python train.py --d_model=256 --d_shared_expert=128 --routed_scale=1.0 --balance_loss=0.000122 --balance_bias=true --init_std_router=0.0119 --vocab_size=2048 --norm="layernorm"
Below are experts of layer 9 (counted from 0) of a mixture-of-experts language model. Rows are named router (the router's row for the expert), up (a neuron's input weights, with its number), down (a neuron's output weights, with its number) and show model dimensions 0-255. Each number is 128 + 32 x the weight over its row's rms, rounded and kept within 0 to 255.
After each expert's rows: a language model's description of what the expert responds to. This comes from a sample of Wikipedia text that the model never trained on.

# expert 0
router [133 106 114  91 178  90  54 109 115 105 206 127 108  94 188 182 133 130 125 178  78 108 121 215 168 186 102 157  85 123 147 182 109 161 115 150 150 121 118 139 115 117 143 155 139  82 144 125 161  84 144 115 145 136 170  86 128 116 161 117 157 139 136 113 100  89 166 156 143 128 124 138  99 144 135 107 171  79  79 135 135  99 160 195 161 147 208 140 175 159 131 120  79 161 103 136 149 141 120 123  78 108 140 144 173 165  84 157 132 154 108  73 114 148  13 123 115 101 146 187 104 160 120 117 108 105 139 120 146 131 108 110 129 220 121 150  94 168  84 117 121  89  75 160 156  97 135 151 102 102 128  96  92 135 113 157 144 177 116 152 101 169  98 128  77 134  91 173  69 127 117 155 143 158 132 130 131 142 101 125 139 163 163 174  81 143 129 165 101 113  92 143  53 148 114 132 115 196  85 191 108  95 153 141 186 131 141 114 135 122 105 112  86 157 150  84 195 146 165 104  87 107 139 112 168 138 112 103 144 187 101 136  94 144  72 139  98 149 119 116 101 144  98 107 130 149  70 104 128 107  67  89 138 143  80 132]
up5 [129 160 181  71 153 122 118  87 115 169 189 107 135 106 177 150 117 162  85 148 136  64 116 170 129 146 100 144 115 152 165 158 146 143 122 152 116 121 102 119 121 167  44  58 130 138 162 134 142  57 122  86 136 163 113 131 163 145 114 106 164  95 114 154 137  53 162 148 137 157  91 165 111 109 127 114 142 154  60  99 137 101 158 141 144 111 112  77 130 119 139 119 100  83 118 122 122 150 162 116  90  74 133 119 178 200  88 131 107 137  98 109 165 151 149  88 118 130  93 153 122  89 155  92 160  71 106 119 125 128 152 185 115 133 135 129 112 115  74 117  96 148 122 185 143 156 151  97  65 109 108  87  96 162 166 155 146 151  61 149 118 144 166 138 138 163 192 132 130 172 142 118 110  90 141  70 124 111  74 156 176 219 218 156 110 142 142 136 118 173 157  86 172 156 120 112 116 118 126 136 170  64 129 122 159 162  47  85 188  98 148 150 115  91 125 124 120 137 176  78 176  97 158 142 155  49 112 111 172 150  83 183 160 147 160  94 106 130 129 103 114 147 117 119 139  99 116 143 147 153  76  85 118 139  99 107]
down5 [169 123  66 108 115 136 134 141 155 110  98 121 172 182  98 143 101 110  92 128 145 148  94  90 159  63 125 198 168 179  97 134 102 130  44 128 104 150  66  75 128 175 181  95 149 167 134 147 130 116 145 116 163 153 161 148 125 143 122 159 169 153 145 150 148 171 154 126 172 112 170 145 120 115 101 106 145  97 128 184  69 157 125 148  96 158 114  97  77 125 160 150 169 108  69 159 140 172 148 106 124 129  79 117 158 160 122 147 151  89 106  97  93 114  69 118 212 135 163 153 161  91 164 171 134 115 162 173 148 120 164 104 101  70  99  98 144  88  92 166 111  98 107 149 111 148 117 140 131 140 107  84 150 164 143 120 105 106 113 132 165 139  91 143 123 134 104  95 130 166 116  98 153 128 112 180 132  98 121 126 160 106 116 100 112  91 147 132 142 180 124 110 164 134  68  79 108  89 164 159 180  91  81 107 118 166 106 118 155  91  77  86 137 164 113 211 171 107  88  75 126 162  86 150 182  97 174 149  81 162  61 105 154 197 124 122 190  70 126 130 133 109 138  85 163 120 143  97 175 128  89 158  85 108 128  70]
It responds to: Inner syllable pieces of common English words, such as li-ter-ature, te-le-vision, His-tor-ical, pro-duc-ed, plus whole words like gene, political, new.

# expert 20
router [144 136 181  88 141 102 113 162 118 170 166 129 152 105 109 125 145 142 144 124 159 119 124 121 118 131 132 187  71 109 146 138 109 140 162 108 192 141 107 166 122 142  95 120 144 174  87 122 155  74 153  78 155  93 130 124 107 158  95  72 117 150  73 110 115 127 126  89 132 136 114 149 115 150 187 147 142 108  61 153 107 116 133 143 166 136 190 104 187 138  71 140  73 117  87 218 152 153  96 117 119 128 153 107 136 148 149 173 116 185 169 112 117 156 115 132 119 124 129 129 118 118  92 140 109  89 137  91 147 113 110 120 182 113 105 133  90 177  83 113 105  92  74 137 107 145 129 116 175  78 114 125  99  94 120 120 125 119  79 129 136 127  82 241  70 149 129 198  85 165 115 210 179 146 139 166 118 111 122 124  83 210 141 123 126 125 123 153 122  86  92 143 126  96  96 112 167 133 145 156 104  85 161 134 147 100 109 108 199 198 106 190  99  90 148 146 147 156 132  96 102 147  48 153 158 155  70 148  90 153  87 126  44 112 146  97 160 170  99 109 124 164 114  55  86 135 119 176 146 119 127  89 152 100 143 140]
up13 [153 140 114  99 141 115  90 150 132 124 159 131 137 152  96 160 155 168 137 118 126 123 135 187 138 126 149  83 104 180 141 133 115 100  89 106 134  62 150 165 155  59 115 166 176 112  85 124 147  72 104 126 149  97 139 157 131 191 165 126  90 133 120 139 124 114 139 121 100 107 163 153  76 122 138 138  90 104 140 164 177 174 151 123 147 113  95 119 152 137 106 140 135 103  51 164 139 142 134 144 160 164 124 119 210 101 169 136 132 129 100 155 101 109 153 162 102  96 127 135 153 117 101 120 175 142 149 143 142  97 102 102 136 116 109  73 113 144  60 118  87  71 182 136 154 138 182 122 115 112  79 160  92 119 153 135 177  79  99 148  71 160 157 184  79 133 221 125 114 111 153  72 114 145  99 160 152 169 184 176 125 210  86 150 148  78 171 110  76 102 135 173 159  89 115 187 108 119 162 155  96 122 101 178 154 145 119 128 148 173 108 115 105 101 172 135  93 125  51 126 110 152 163 149  86  48 139 123  58 170 127  57 129  83 116  90 143 114 100 118 213 138 111 155  78 121 125 104  99  74 126 117 109 108 117 143]
down13 [105 102 130  53 107 208 174 103 140 117 113  92 135 111 125 104 125 127 169 103 118 144 107  69 114 194  96 170 174 115  81 108  97 157 130  69 126  81 114 130 100 135 173 164 149 125 118  89 130  87 111 149 124 150 106  89 149 119 152 155 102 161  81 131 150  98  79 117 138  96  99 134 126  40 160 135 124 157 116 121 156 125 105  83 121  79 100 197 135 157 133 158 137  81  61 136 140 146 119 144 136 168 105 109 161  93 164  93 127 110 122 128 126 132 170 146 120 148 149  54 112 157 131 134 125 172 206 183 154  95 176 140 124 118  53 174  91 129 157  96 146  25 170 159 127 111 128 103 172 119 144 145 118  67 132 129 158  85 113 152 144 129 133 150 143 169 168 102  87  69 116 150 164 125  64 130 115 168 155 107 125 153  85 119 105 181 110 178  62 163 172 114 121  72 150 152 157 178 107  94 129 149  89 117  97 151 103 146 129 188 100 115 197 126 103 128 151 130 116 106 145 140 192 128 151 110 139 114  99  97 152 107 165 103 163 120 176 112 113 157  81 138 128 114 127 202 181  78 146 143 160 133  87 131 132 177]
It responds to: Common verbs and function words in running prose, like not, are, such, this, had, plus inner pieces of longer words such as inten(tion)ally, insuffic(i)ent.

# expert 2
router [163 129 192 121 133  82 150 125  71 155 129 173 141  84 123  96 113 127 124 173 124 143 109  93 158 156 102 118  75 110  89 154  90 175 142 163  81 111 193 138 172 153 106 148 138 151 114  83 118  82 197 121  99  58 140  79 174 147 173 105 130 136 110 114  80  77 119 109 130 204 156 112 135 136 117  86 135  64  85 149 122  91 163 160 133 211 104 122 124 132 101 122 123  95 144 130 133 143 116 103  75 147 126 197 171 167  67 149 140 142 131 127 102 201 139 110  79 100 149 139 104 176 105 115 132 103 160 119 156 128  99 137 125 110  84 167 129 106 113 170 196  63  74 161 128 134 137 156 132 124  97 126 149 126  81  65 157 148  84 165 141 103 102  96  88 178 111 146 130 171 116 140 148 166  92 154  93  49 146 120  69 133 122 146  90 111 107 152  89 114 161  53 108 103 110 131 144 136 107 152  84 132 136 170  90 127 172 121 109 131 100 104 181  97 186 173 158 146 182  92 145 157 152 117 176 159 102 125 157 185 123  52 103 140  96 104 174 125 127 161 105 155 138 112 107 148 125 124 118 170 116 102 179 101 138 162]
up1 [195 113 158 102  96  67 128 127 144 126  91 154 170 143 143 100  97 155 128 146 137 149 153 188  84 127 135 172 169 153 147 128  77 126 124 139  86 158 100 119 144 124 126 177  95  44 165 141 138 117  86 135 133 150 132 126 131 111  51 190 127 174 167  80 122 100 170 132 128 134  68 141 133 134  80  74 173 151 105 158 170 120 149  85  95 106  92 164 112 181 165 156 104 137 111 121 143 169  77  64 232 128  91 168 142 133 143 131 112 117 139 106 160  80 180 135 171 109 127 109  91 160 130  98 111 159 115  91 128  85 101 125 173 125  70 151 104 133 135 177 153  84  93  92  91 148 135 120  82 129  72  72 178  84 102 124 149 152 165 126  96 112 133 156  82 138 154 157 125 145 130 171 156 163 128 163  44 105 114  92  68 129 154 143 146  89 149 150 123 137 124 204 175  97 140  88 117  99 150 154 112 176  77 159 108 136 129 174  85 103 137 115 146 148 212  98 172 113 139 123  89 133 121 142 166 163 131 130 123  89 168 136  82 130 150 118  95 112 154  90 107 116 171  86 146 129 138 113 125 159  37 126 143 154 147 145]
down1 [104 166 137 123 136 107 121 119 119 121 117 152 138 147 125 155  72 175 100 122 102 136  96 192 104 221 153 101 111 126 211 155 125 125 116 126 109 108 185  89 109 157 185 162 130 120 148 112 160 138 162 101 111 183 144 141 162 107 126 132 120  91  94  72 161  99 137 134  85 144 207 137  34 133 183 133 117  99  98 160 148  96 156 103 190 101 123 132 143  95 145 127 107 159 105 138 120 108 120  93  65 149 115 121 138  73  97 113 150 138 119 118  99 116 104 150 123 159 108 127 105  67  65 176  96  87 123 140 109 152 136 149  98 131 119  95 178 129 175  95  91 102 169 142 183 149  91 150 109 127 153 211 155 107  92 116 115 184 141 123  63 179  80 125 118 161 150  71 182 122 127  87 137 107 123 125 215 195 147  90  96  70  69 133 113 121 105 162 144 121 160  78 181 106 138 110 130 154 163 101 174 103 147 154  83 120 149 104 141 181 143 107 161 120 127 222 107 112 120  91  84 131 117 158 111 159 171 137 138 103 146 159  98 151 132 129 146 123 157 157  80 149 111 137 130 131 109 105  91  92 132  53 101 183 114 112]
It responds to: Table cell separators in rosters and results tables, plus initials, periods and first names in personal-name lists, like "Frederick I.", "John", "|".

# expert 19
router [118 162 146 118 107 117 140 139  67 118 137  81 146  98 119 143 155 151 152 189 144 113  91 160 151 151 163 118 147  88 103 188  40 177 140 157 151  65 131 178 137  73  92 140  99 174 110 140 120  97 167 127  81 162 114 101 116 138 206 110 123 103  99  78  84  87 134 171 120 123 157 182  76 142 123  60 115 117  94 134 131 126 114 143 219 151 135 120 161 158 111 118 150 134 120 121 193 162  81 127  59 110 138 153 102  88  46 175  94 158 115 122 124 131 126 145 111 102 168  99  89 158 109  86 112 104 132  57 158  94 130 105 123 119 112 157 136 156 113 120 113 133 108 180  94 120 149 191 178 150 127 141 123  87  85 116 105 188 138 148  79 149  87 116 116  99 119 141 143 136  93 110 140 192 149 165 135 132 176 117 145 105 143 104  64 152  81 150 138  88 118  97 139  83  74 134 173 181 163 160  90 167 107 117  95 156 148 181 139 133  75 125 184 103 144 168 177 140 152 119 174 108 149 125 151 184 123 131 107 113 140 117 101 135 143  67 153 119  50 157 132 186 113 169 105 146 128 164 151 165 141  77 137 117 169 132]
up1 [100 105 152  81 136 121 113 112 110 150  89 165 126 147 159 128 168 171 107 156  35 136 156 121 111 167 204 160 171 102  91  86 111 176 160 175 140 106 124 152 126 160 128  96 152 173 104 121  83 136 170 137  94 185 149  83 144 137 148 114 151 107  59 112 141 213 123 130 140 120 174  95 124 163  70  75 127 160 164 182  97  68 111 145 116 103  81  78  91 112 118 126 100 117 121 135  89 126 147 119 108 108  64 141  89 133  37 162 103 114 135 142 157 130 112  94 146 135 154 120  95 156 185 168  75  98 114 153 200 134 109 177 126 108 125 179 134 127 109  95 158 142 146 108 126 115 129 140 128 181 161 142 139 112 122 155 143 118 122 169 151 132 109 144 110  75  80 144 161 162 202 152  93 184 167 173 143 123  66  59 103 157 101 145  86  63 121 111 158  83  74 159 125 195 119 154 108 146 127 135  94 163 133 159 111 156 180 102 115 102 168  98 148 153 166 119 121 128 147  92  63 153 111 138 113 142 119 161  90 118 114  62 124 162  79 102 136 149  76 121 129 157 115 143 184 145 110  66 149 137  86 109 154 124 140 126]
down1 [113 113 127 122 179 117 121 158  96 165 167 103 116 129 119 114 106 108 120  98 131 196 122 120 110 126 109 119 130 126 158 161 145 178  81 163 150 146  94  93  68 136 161  93 119 156 185 163 128 125 147 168 151 160  99 106 136 106 115 149 118  92 113 146  97 131  86 180 150 169 137 116 157 115 127 101 115 116 122  78 167 154  87  72 112 159  85 188 105 143 148 139 130 109 147 126 146 112 158  90 145 165 114 141 102 185 127 149 107 103 104 124 182 102 123 154 190 135 155  73 155 144 147  98  66 161 147 155 164 104 132  93  92 123 153 136 137 111  83 136 172 106 155 127 126  94 179 173 131 128 134 160 119 103 116 108  60 135 124 173 145  80 127  86  63  91 156  69 111 103 191 112  93 146  89 155 185 128  86  45  84 119  70  78  77 155 171 131 196  54 140 141 129 157  69 150 125  80 111 117 158 101 127 134  58 111 105  86 128 153 128 163 182 142 125 157 198 186 155  99 183 137 161 153  83 169 132 159 161 157  90  77  99 142 103 164 173 130 152 114  68 141 127 119 166 155 157 101 133 140  70 124  99  52 136 118]
It responds to: Score, margin and stat pieces inside sports or election tables, such as –0, +0.1, strokes, Club, and commas in decimals.

# expert 29
router [113 146 131  90 114  90 119  63  92 145 109 166 120 120 133 123 115  99 130 160 140  86 117  79  97 175 192 136  95 133  74 180  37  77 195 152 127  54 109 192 134  68 100 190 168 164 136 124 133 115 153 121 109 105 148 112 127 163 206 122 145 134 118  75 107 126 137 147 132 174 162 142 125 111  97  72 113 104  67 113 147 154 132 157 166 177 149 110 126 150 136 158 130 147 132 138  99 134  99 151  56 173 157 171 138 161  98 163 122 133 135 166 120 144 167 138  58 148 121  99  63 160 129  94 133 113 128 103 130  99 124 109 120 146 137 110 113  90  93 135 120  92 120 179 123 127 151 120 202 178 106 141 128 127 128  63 172 199  91 143 131 132  75 108 104 141 105 141  94 156 140 135 126 179 124 156 131  88 153 133  76 138 114 135  81 119  72 117 138  56  92 100 103  84 141 185 126 178 129 220 139 153 100 137 112 127 135  97 120 174  96 111 164 120 158 161 160 153 165 122 161 146 138  68 123 165 108 131 100 134 154  97 181  92 130  82 133 163  64 164 151 104 169 144  70 173 120 168 155 106 109 146 150  87 139 121]
up2 [107 114 119 148 121 155 158 107  94 142 158 184 108  67 156 105 162  92 119 158 148 130 148 128  98 128 142 180 192  36 206 119 141  95 124 161 110 141 117 113 101 117 117  98 139 148  92 173  59 105  85 126  85 115 163 183 142 201 166 145  99 127 153 157 155  74 134  88 103  93 122 161 102 112  89 141 115 166 123 108  66 119  80  79 117 132 154 166 160 133 168 114 156 142 177 168  96 109 163 152  82 150 137 180 190 144 162 132 100 129  65 129 147 148 152 150 108 162 138 102 132 111  68 155 122  95 140  83  92 154  97 116 199  97  62 173  83 141 119 157 142 113 115 122 105  85 142 159 153 144 179 135 110  83  64 156 135 167 142 130 111 118 165 165 148 105  57 108 146 136 110 106 179 149 112 171 137  52  91 122 151 136 158  62 120 153 197 122 124  99  62 122 170 124 148  83 164  65 135 154 148 158  77 154 114 118 120 107 110 118 129 131 148  99 152  94 144 192 186 132 164 104 132 124 132 127  77  85 121 153 125 167  92 152 147  93 121 158 107 110 170 134  85 172  77 148  99 157 133 151 103 145 128 129 111 142]
down2 [107  83 100 137 102  95 176 134 168 145 115 152 159 160 132 134 130 120 139 121 107 138 127 151 173 208 116 153 128 193 200 120 172 134 140 101 103 116 146 117 135  81 106  76 113  70 140 139 109  81 141 121 142  78 136 136 102  83  98  91 113  99 126 121 135 164 146 130 149 128 152  74 131 101 144 112 129 155 156 177 142 117 153 151 181 184 139 112  90 151 162 163 198 124 219 102 123 151 122  77 126 154 129 152 154 125  90 169  92  90 102 120 182 113 173 118 139 186 147  94 153 148 103 166 116 144 106  90 100  98 101 144 138 102 115  97 143  44 181  51 142 125  24 157 122 149 155 129 122 119  81 170 171 156 157 113  67 106 144 195 166 131 169  88 148 125 160  65 107 157  68 148 158  90  86 130  97 130 180  78 118 121 155 134 102 113  91 115  59 127 130  93  86  65 136 144 128 135 159  86 134 132 134 150 131 140  91 163  92 105 112 136 159 138 145 172 125 129 140 144  99 150 151 135  83 126  84 115 122 182 126  94 104  81 111 101 103 173 135 161 103  76 163 114 114 113  95 190 148 165 158 158  96  74 170 130]
It responds to: Pipes and numbers in statistics tables, plus accented letters and syllables inside foreign athlete or club names, like T(ia)go, Afnan, In(ter)nazionale.

# expert 1
router [202 172 189 115 118 104 135 138  91 140 122 143 158  90 128  90 143 132 173 155 141 136  46 116 162 140 212 164 144 156 179 148  88 124 143 157 155  87 137 123 150 132  64 124 111  95 126 138 183 116 166  98  93 128  60 134 157 185 160 105 100 134  91 117 132 118 127 139 165 164 144 111  71 130 118 122 156 133  71 154  77  99 112 159 198 203 109  99 164 167  99 104  91  91 134 158 162 142  49 158  80 125 121 170 107 132 126 170 108 134 180 132 102 135 127  73 117 131 168 138 125 171 112 110 118 116 180 118 181 139  90 181 144 136 105 164 110 121 109  98 157  80 113 161 126 108 127 199 157 112 102 146 148  77  79 119 140 112 111 133  91 114  89 128  89 153 110 143  87 171  64 143 128 151 163 211 142  96 118 137 115 146 151 122  67 124  92 121 133  99 103 167 130 104 106 142  97 128 107 180 134 137  99 176 120 134  70 103 159 168 133  85 136 115 163 131 162 148  90 125 175 111 150 109 143 141 124  87  87 116  68  86  97  81 140  94 142 146  85 125 169 181 114  82  68 149 103 135 140 157 116 125 121  39 154 137]
up1 [135 135  97 104 123 102 149 147  77  99 164 130 101 138 190 118 161  95 189 152 132 136  97 126 112 152 124 196 110 207 125 116 132  64 144 180 172 130 145 125 125  98 107 166 156 136  97 196 152  90 145 129 133 180 138 157 124 145 156 114 141 166  80 119 139  83  98 192 138 142  63 138 118 156  82 115 124 121 136  90 129 136 139 140 108 136 120 112 181 135 151 102  81  98 199 174 142 132 163  98 126 102 100 125 121 130 120 174  79 155  65 141 108 139 174 123  88 226 154 117 160 111 192 127 130 109 157 120  99 158 108 127 149 165 133  95 132 186  36 127 138 124 113 123  87  94 105  87  99 155 127 161 116 178 100 119 112 152 120  92 145 140 119 129  80  61  72 136 130 150  37 129 141 158 197 161 151 184 118 117 162 112 148  99 145 110 134 156 127  61  82 126 147 123 114 150 149 114  87 161 130  67 111 156  78 157 109 207 114 157 118  97 203 104 163 110 149  66 136 138 115 126 107 116 135 132 104 121  99 149 117 124 141  79 156  98 192 139  96  91 110 102  84 148 176 117  95 170 153 125 121 130  58 144 120 137]
down1 [113 175  84  99 141  87 125  95  53 114  42 128 114 140 114  97 159 126 178 140 138 141 135 172 166 132 168  99 175 172 169 149  69 154  99 118 122 136 183 152 116 142  84 155 116 149 143 151 175  98 146 162 202 112 142 145 144 103 123  85 116 125  94 140 127  67 112 137  93 155 154 158 108 115 149 104 144  74 117 134 145 127 215 161 125 133 151 143 158  79 154 153  88  78 165  73 107 191 188 161 201 129 135 130 168 122  55 129  99 116 116 146 108 173 128 158 131 170 115  93 115 105 133  96 163  75 137 126 130 110  97  33 169  63 131 149 155  98 101 111 188  89 127 108 121 104 126  91 158 154  89 129 118 106 161 138 110 108 148 130 100  81 118 147 121  69 110 113  82 144 120  92 113  93 158 141 138 121 132 122 106 144 139 101 146 140  68 129 129 157  90 150 160 139  75  83 169 105 167  91 138  94 162 153 129 127 112 221 122  73  75 121 148  73 113 121 145 130 144 108 176  78 178 157 135 127 159 104 124 151 142 168 124 162  85 171 172 119 161 143  71 123  67 139 173 177 147 139 116 142 106 132 141 113 143 172]
It responds to: Number words, compass directions and period words in history and geography text, such as three, north, late, 18th; also commas.

# expert 10
router [115 130  73 113 139  79 176 155 146 161 158 139 127 113 139 125 105 135 129 116  70 141  96 147 178 170 108 149 129 101 109 109 121 103 167 142 154  91 153 198 160  98 156 166  97 118  50 111 205  79 157  96 130 125  49 132 129 144 127 101 192 166  79 114  66 140 119 131 113 105 154 165  89 145 137  66 114  97  90 166  83  84 139 101 149 136 170 151 162 148  73 186 107 111  73 151 151 158 135 138 120 125 122 122 131 127  75 156 119 141 143 132 110 127 132 127  83 121 152 151  90 179 114 121 152  93 130 126 154 121 108 180 166 154 103  77  86 120 114 186 152 134 133 138  66 151 147 176 143 152  98 133 137 103 143 173 165 173 111 161 124  99  79 165  74 128  94 174 108 154 146 139 144 183 184 125 100 131 166 126 120 156 144 114 110 159 159 179 127  76  78 128  98 115  87 127 111 119 141 108  56 190 127  96 139  94  87 128 114 149  72 121 150 134 113 163 160 147 170 127 178 116  94  85 138 194 112 112 146 152  97  74  40 104 136 106 133 157 128 140 157 124 169 136 148 167 118 168 152 132 106  46 137  68 190 179]
up2 [ 94  99 143 109 150  87  95 128  65 105 137 114  98  70 120 133 171 140 102 129 116 128  80 128 150 155 134  89 158 114 145 159  85 125 117  93 142 111 150 122 119 142 147 208 140  57 137 171 160  63  45 121 151 110 111 110 143 125 157 169 110 168 109  88 103  88 193 137 111 108 167 138 137 123 124 110  83 172 124 124 186 137 137 148 101 144 113 129 171 150 133 101 143 131  86 152 159 123 148 121 140 178 174 166 126 107 119 127 152  99 132 145  94 120  93 120 132  33 203  98 121 123  66 160 143  89  86 164 175  55 128 135 190  73 117 121 138 126  60 174 140 134 165 121  88 131 104 124 132 167 104 184 130 100 164 102 180 144  84  82 122 142 126 126 154 130 196 185 119 106 120 130 103 143 111 100 148 103 144 147 110 138 117 100 111  73 132 139 141 128 164  88 113 172 105 141  98  87 114  97 153 173 150 141 147 134  47 141 115 103 159  92 120  85 131  95 147 117  78  77 122 199 101 187  97 134 115  70 132 184 161 143 166 111 228 113 125 116 131 130 189 134 113 125 120 198 163 157 128 169 118 143 142 158 122  81]
down2 [158 111 203  88 118 162 134  94 163 160 173 135 165 104 166 120 152  92 132  88 209 134 118  74 194 170 180 120 109 128 164 170 105  86 170 157  88 124  66 143 113 137 162 141 100 119 109 122 102 137  89 119 103 121 126  98  99 143 111 157 174 138  89  95  86  90 149  91 139 105 179 156 144  53 125 115  79 156  73 169 134  36 151 117 123 122 156 121 107  97 121 150 152  77 110 102 149 160 153 177 117 180 168  94 145 164  74 167 127 125  92  90 118 135 221 154 170 100 163 148 129 135 132 106 167 113 115 163 151  92 137 141 110  98 109 142  95  84  99 146 143  52 140  78 100 147 112 112 183  96  69 144 116 101 109 118 164 138 205 141 122 111  77 143 127 116 148 105 154 127 173 122 127 160  71 151 129 121 160 161  71 151  66  66 112  97 133 135  72 126 126 107  81 143 102 170 140 145 111 135 143 128  82 207 122 172  92  98 138 113  81 120 179 165 165 139 106  89 121 129 138 113 118 142 136  96 141 136 149 107 173 103 144 107 107  87 147 127 140 138  94 193 156 123 135 164  98 128 156 120 136 200 148 141 148 141]
It responds to: The word the or The, plus a, his and capital-letter word starts after of, in, to, such as the first, The wider, United, National.

# expert 15
router [140 166 220  77 117 140  38 150  78 106 127 180 114  71 124 135 105 134 126 127 123 117  89 136 142 141 167 113 128 136 173  83 103 130 138 125 213 142 112 202 201 121  93 149 168  85 107 124 139  95 138 163 138 124 126 136 134 141 163 118 145 145 114 128  83 105 159 140  92 142 127 134 160 158 229 119 155  79 133 152 148 117 116 181 153 188 153 101 241 183 113 169 119 120 131 161 144 162 133  94 125  78 168 175 131 113 163 124 149 186 169  99  94 147  86 107 127 113 142 132  95 109 140 122  23 129 135 126 163 134  93 105 170 124 109 112  86 143  77  55 145  87  93 144 132 105 145 126 155 114 108  80 129  74  72 124 131 104 102 118  78 173 119 202 113 128 149 144  93 158 129 139 131 171 158 130 134 131 146 165 109 171 146 132  98 163  36 128 116 105 131 152 124  64 114 138 169 102 129 135 110  74  84 152  85 162 133 126 139 173 115 129 128  99 120 112 144 119 134  83 156 110 122 107 140 133 104 134 117 112  98  85 112 144 128 133 150 132  65 135  75  89 167  79  88 121 106 132 129 115 143 144 145 116  93  75]
up6 [192 152 115  82 158 115 100 118 112 120  62 114 113 154 166 146 107 143 146 191 124 144 193 154 124  54 157  88 115 145 132 149  88 142 152 114 163 157 141 209 160 144 128 129 168 147 110  96 127 124 156  89  67 184 205 123 121 155 123 108 123 111 142 105  96 109 136 132 122 149 217  70 113  95 175 105 138 108  76 157 165 137 107 169 148 101  74 157 120 105  49 123 205 135 125 146 133 158 120 161 182 111 138  89 148 137 131 142 128 140 112  91 164  88 103 111 150 146 116 173  81 103  96 142 145 156 115 100 162  83  86 151 120 147 123 168 116 174 157  78 168 130 159 173 124  77 129 108  90 105  63 155 128 110 154  88 105 120  70 142  96 165 134 129 121  53  77 154 151 110  89  94 146 159 136 140  99 115 152 161 154 138 152 133 128  98 107 149 167 158 139 119 115 120  72 213 182 150 161 142 124 115 104 141 116 149 132 125 173 169  95 102 148 109 142  80 116 120 107  75 153 148 131 154  95 115 148 165 115  35 157 115 142 155 157  62 128 135 135 107 139 137 136 118 161  51 130 149 132  77  72  76 141 131  90 155]
down6 [123  94 102  60 138 122 108 133 181 100 176  96 140 188 120 138  89 155 171  66 131 131 114  94 146 128 155 129 153 148 156  70 139  97 110  95 143 117 140 164  55  79 147 141 110 101 135 178 122 146 183 110  77 152 102 131 124 184 102 133 105 148 157  92 183 130 137 140 105  74 177 163  43 188 144 165 144 113 141 145 122 155 146 103 116  88 123 124 113 139 123 141 161 128 139 120 148 141  75 163  93 147 167 132  96  68 105 100 117 157 126  92 113  97 142 149 163 132 115 153 101 109 123 143 142 139 190 142  79  84 164 117 110 104 118 150 105 105  75  84 124  75 150 124 122 151 125 141 142 135 103 133 137 135 160 108 156 134 124 105 144  92  90 131 157  78 153 103 170  88 103 207 163 122  95  77  93 136 110 158 131  77 207  53 127 145  98 196 135 141 147 188 169  71  69 164 174 153 128 106 103 114  96 197  91 148 161 153 114 137 151  69 232 132 120 126 178 139 110  70 131 213 118 103 117 142 115  81 169 106 169 139 131 123 122  96 134 152 149 151 135 112  45 141 143 100 136 139 135  94 156 130 114 118 144 131]
It responds to: Closing suffixes that complete a word before punctuation or of/in, such as -ed, -ly, -ation, -ary, -ity, as in charged, independently, sedimentary.

# expert 30
router [126 139 167 129 173 118 124 130 130 182 140 146 145  92 116 129 136  85 141 119  99 158 103 170 140 146 100 163 119  74 176 101  96  87 149 124 183 118 133 181 158 138  97 150  97 145  75 100 170 111 179  64  98  98 110  91 109 113 107  85 158 140  91 173 116 129 121  90 107 165 135 132  64 156 161 122 120 126  78 195  80  83 130 139 134 181 141  90 171 183  96 159  63 120  94 199 121 139  97 108 114  84 129 153 103 113 119 162 105 169 144 116  80 133 139 117  97 146 130 106 124 154  89 121 113  96 166  86 154 142 112 161 135 131  98 115  81 176 140 172 167  90 111 145  78 170 133 126 140  99  88 119 116  55 114 128 169 157  96 162 148 116 124 158  58 141 105 185 100 157 197 234 130 167 186 119 109 105 126 113 160 180 135 112 137 137 140 136  62  71 100 139 122  90 120 104 128 128 115 166  77 141 126 135 105 116  99  72 176 206 121  97  52 120 136 141 134 113 159  53 156 135 121  97 128 178  85 127 126 176  81 117  66 154 137  94 156 138  94 164 166 148  99  95 127 142 130 172 127 114 150 123 166 132 124 121]
up5 [126  35 132 163 117 183 118 156 107 139 125 100 172  96 133 115  93 169  98 135 116 151 119 167 102  97 145 119 133  65 115 156 149 138  92 126  99 136 133 142 169  88 131 166 128  99 160 152 117 154  41  64 171 126 126  98 129 184 178 100 132 216 144 106  83  94 124  87 147 136 146 103  75 133 163  87 202  97 158 130 105 166 139 105 112 153  72 118 117 174 111  69 139 107 131 109 105  56 138  51  72 120 120 146 148 149  78  98 153 103 173 147 141 133 137 108  79 188 134 115 113  98 149 149 111 151 149 115 189 189 119 140 170 100 151 129 120 107 143 132 134 182 187  80 105 175 143 111 130 131  85  91 178 159  80 112 112 171 107 148 126 170 142 189 136 116 131  85  89 136 112 128 134 132 163 196 137 122  89  58 114 123 135 117 122  98 140  77  99  93 124 144 130 125  95 123 116 164 174 102 120 141 115 110 125 159 155 100 173 141 102 151 113 129 134 142 186 153 175 108 127 131 166  83 146 123 121 133 142 134 152  86 147 165 123  78  87 128  98  67 158 151 178 147 178 136 116 107 132  63 141  56 184 114 166 172]
down5 [118 164 107  71 149 127 164 107  53  72 139  86 154 144  67 157  88 107 158 104  59 153 153  90  54 185 122 108 142 143 108 139 149 148 123 138 111 150 162 150 174 160 127 102  97  71 162 107 109  99  79  67 156 176 122 122  98 140 135  97 162 118 150 141 144 134 129 130  97 169 182 109  94  97 160 169 164  88 145 133 143 138 113 172 165 152 129 106  71 131 167 161  61 109 172 156 107 143 122 134 146 182 129 107 116 129 146  61 149 157 159 109 103 114 110 132  80 133 195 156 126 141  97 117 154 112 135 129 149 169 122 159 203  54 139 147 151 172 122 106 132 163 121  99 107 151 152 103 125 127 146  92  84  94 163  98 171 149 173 118 148 135  99 136 170 179 123  64 112  61 118 159  91 146 182 119  80  71  91  97 127 135 149 112 162 129 110 136  79 140 166 109 116 155 159 124 156 136 109  83 115 174 128 117 114 141 149 140 176  81  89 138 100 130 104 147 149 163 119 121 117 106 104 133 132 134 168  47 121  80 135 114 175 122 162 153  86 204 100 114 120 153 148 118 106 143 119  98 191  65 166 166  44 131 175 158]
It responds to: Verbs and auxiliaries in narrative clauses, especially be, re- prefixes after subjects or modals (re-alized, re-ached, will be released), plus could, while, when, commas.